{
  "n_layer": 13,
  "d_expert": 288,
  "activation": "squared_relu",
  "router_score": "softmax",
  "normalize_top_k": false,
  "routed_scale": 15.1,
  "vocab_size": 42976,
  "norm_eps": 1e-06,
  "tie_embeddings": false,
  "seq_len": 1024,
  "train_tokens": 1946000000,
  "steps": 9941
}
Below are experts of layer 4 (counted from 0) of a mixture-of-experts language model. Rows are named router (the router's row for the expert) and show model dimensions 0-223. Each number is 500 + 50 x the weight over its row's rms, rounded and kept within 0 to 999. Numbers have three digits each.
After each expert's rows: a language model's description of what the expert responds to. This comes from a sample of Wikipedia text that the model never trained on.

# expert 56
router:485473461582444498464619448593488526539474435517527432579474494470515504496422535449574460484566481500587463494426503449509557479528445448550568573591510511497497512530503513566518465554473535573540484410582459533523468524522441494459570566512562471545434525525510446496515417474501574606506511490475548474449502503570512434574553562444598484438507506552522410445529478496475524482428464500484468529518570466526520528442482420491502522418500550442580530534488500408531481479437465435523558485529579508590416490485422498546504414487556523619565543609600506495463578473591581424552535485463472567421400422503574434460425411404474433471518450397530578533461460510479527460416
Digits, Red, July. Digits ending years or in tables, especially 2 and 8, and words like Red, July, In, military, limestone.

# expert 54
router:457483565570538497564503457489538447488460467496412564428504502495498539483481469509485502531509542551496500590485548413480469539519540440507494445311557426429497521549499476572593524424481506433628498481432559437529455545437512505496563519462458431540590521441528523483530554474405519514543570564537514495565498542571466571209574463444448430542558492451415590470495540474537548580551402446489522512433490589540549527498502481486577529479565510564430577520554547599477585537508482556431483541528509493438647459518543486532472534405531560559439517581523521450480496505476407497429509495519439458430494552450461457538524699557572505482472460512538433459490505426488532460487
Part and quantity nouns. Abstract nouns after the or a that are usually followed by "of", such as part, half, set, rest, variety, number.

# expert 37
router:509509493494475578572501452439502564537609507476449544520546493513419608443435443517380477462430460487435456569536573505475523532518474435604518545446475492443508483513465481448550444457465513426597471460429476444505398511558493493556496574506530427485444437448397507468505444528520436569587528527476550495460470429501475587249563475521516442488603560464480478479459473510471552444524500432589576487459448448527588495502443587506470479485568449524352552491569395479412537527567537465491506501562463491489617530559531475529463539416502497558479527508473494390524452534485389490457530525578457480446442494512446486436511542563553578482456519537487436538556571413501465552595
Word-initial prefixes. Opening pieces of long or foreign words, mainly Latin prefixes like inter, sub, comp, trans, anthrop, and Thai or Chinese bytes.

# expert 59
router:482502453417517404504577488510521527471488488490560563570530614474455563561565487506580486492541426546472512473446517551581516536486471515499563495515540562496589524487414543494465482542533504436520479537605477491531538490501466455456513556434432479540515545577562401534428486497541457467448506435551514520451588594459517437340529578524485563528488499533432581484548552534521529400488503602424414373519595465488453467462453498481511535531456527437540486486415616492554529543546424521541556553495547509497656476443421541432526512526487493450564514423479441491575512581513380458551420557504520485555382492558560545481545583468437452493532534471465552540525569493484542556608
Head nouns before prepositions. Nouns ending a noun phrase before of, in or a comma, such as medal, professor, vocals, place, private collection, river.

# expert 44
router:479525479422482505526575489537450541395550403452506430493549568542453584496489527480482467454531511521517520459551628530522566463437486490598527531471508498448496421463537485461530562420499529536463478392538488455528377546535469463509449524473468493486452480474461473496553422515513396513535539466505457517441573452544464457702515437535469504556520595455452490493566490415476586519491459498562523601482471451491578537509523562539455476540526592442441409501590426505475494543512487462475492507575508550437402549537514578454412429417509531545537484494530507475538503480483443523459467444471498489433501562492481452547454513485501484448491524505485523470499594405549534515520
Surnames. Full surnames of people following a first name or in taxonomic authorities, such as Nixon, Cena, Kuntze, Cramer, Townsend, -ović.

# expert 36
router:511532446561447514475585425568480544544420449494490507524500432455447482542412492444586474535552474494547512462426536487513549517499443446494568528571486503422532468454492487551487412618429559543535438396543499511517469568541451490503537572528500489533427575546518416524495442464495579594531499439483557470492474510541501432537547567454572518427507517499533482448497477518448522454421462524489490498521594393499568529438571428497537539441420599475574473496457513437539507501499490426569546526474553458597457461497495458494483439461513510574562517582576443496522564507590548404598557489497461586456417404506568459504438442414432430479473536406519608585436493523510534543418
Location and coordinates. "Location" in infobox lists, °N and spaces inside coordinates, and place or building words like located, situated, Fort, School.

# expert 32
router:499480463583448506454615429597474541527472421515537438587486494476513503498417536449574469484569475481577462489438503473537558470522447457540566549587489521501472495522502497598504478574474545565554481417552459524508475537526447493447540571525555482531439536523513425502516419478492570620503510491490541478468493493578523429590563574457590466432511514523524400449514488499471506490441469506478472545496575491519524517425472420505496502418500535451585518521498490421544482484447485430543552498521578502593412494502429484538507406484569527619562540614590518478450576471562577421556524482470474559413413422474553443459414405409467442463515467417533592534471465516497532469401
Dates and places. Digits and month names inside dates, as in born December 29 or on 20 July, plus city names like Atlanta, Melbourne, Mumbai.

# expert 40
router:533476529475521479499492479464428523399568477552470567459497422491474498496544496463534570465429461550536500496538508483561497543439529511565554537513457469432476467493457586463484428557500567478501531523478574519561498456459460481492502504437430425462520429491483553450540539500477521473525565521486510527608470537448600546243564451582414450609548489431420584487454454475517544581563509491574507526466501525482537470505508529499513553496492502546439584461539528561430576543558496502496513576480503512449664482538503463573419512408422595472526498475513394435472471592444397524489481531605457448433409575522504506520519596609502487530457498502474486493484499465497512588562
Past participles after be. Past participles and adjectives after was, were, been, usually followed by by or to, such as established, replaced, hampered, known.

# expert 14
router:477498521496535488612493441561471486503534451454513578453465523476470542451430501494475424458529491523457465523457534418530482486524506406537549449449487502414481535452496573565585531565457421501584511422460449464508439551603463514444531525545474438578505465444464520453573465497489539529505561438455478421462451536563449579407536543464513449525550559459521475489508482464514598489521482481407531487414550498555571496470458542564549557483552551540437558491511484607386532564579489523453546619482524420409615577510486557539465503395473541485450536573481466429505515493464423522457437494541477490501496575590530495521524674479568485440464536499433448412511521443519528521551
Plural common nouns. Plural common nouns in running prose, often after the, two or other, such as events, students, symptoms, debts, matches.

# expert 5
router:524457519510531483433524559514543518583441451529558462615444428494503549485387567435572497467467524482417488444450470598437592515483486479504533526553469592473440496453454476551491456575454496536484465444399494546482517466436562491475542521400468471483422417516475438496506427475494452589511458495522563568445561495461522486552589553498470562453540516462483433551464551572517448477557425549506614472485584560462502539584527387467508509461535462510555450475531548449508489565545618493559543472541555565527422433567483531569522566506509451479526455585499437459447515437435465470521545478535479464472477455437460534533529443439486541537518474477497553517502555530501589449447
Range and joining marks. Dashes, slashes, ampersands and and/or linking two numbers or names, such as score, year or season ranges like 17–9, 1963–64, Democratic–Republican.

# expert 18
router:440518405582519401502528485563556486464441442436481465594461553518531510528461515509520421492587438545554460497399501529529579495495418391594559512517572576503469446537465511420556454530462462503510434482564445502523486581556476508440500547587533523615510586557501473482524428493466564558526522426484533445482525482556467470520554543457519464447537542485521432518483573534489447393524500508453414470506554416565465540435488471431476521497423500444561550520428565436464476442438452502491587546552516481486469509434445469468535445466583540532531558614570434467423478441527522445582495514555450563492400397516569460452503477449499442487440468472517571535521467518516538460430
Career and season nouns. Nouns after his, her or the for a person's working life or output, such as career, season, work, album, industry.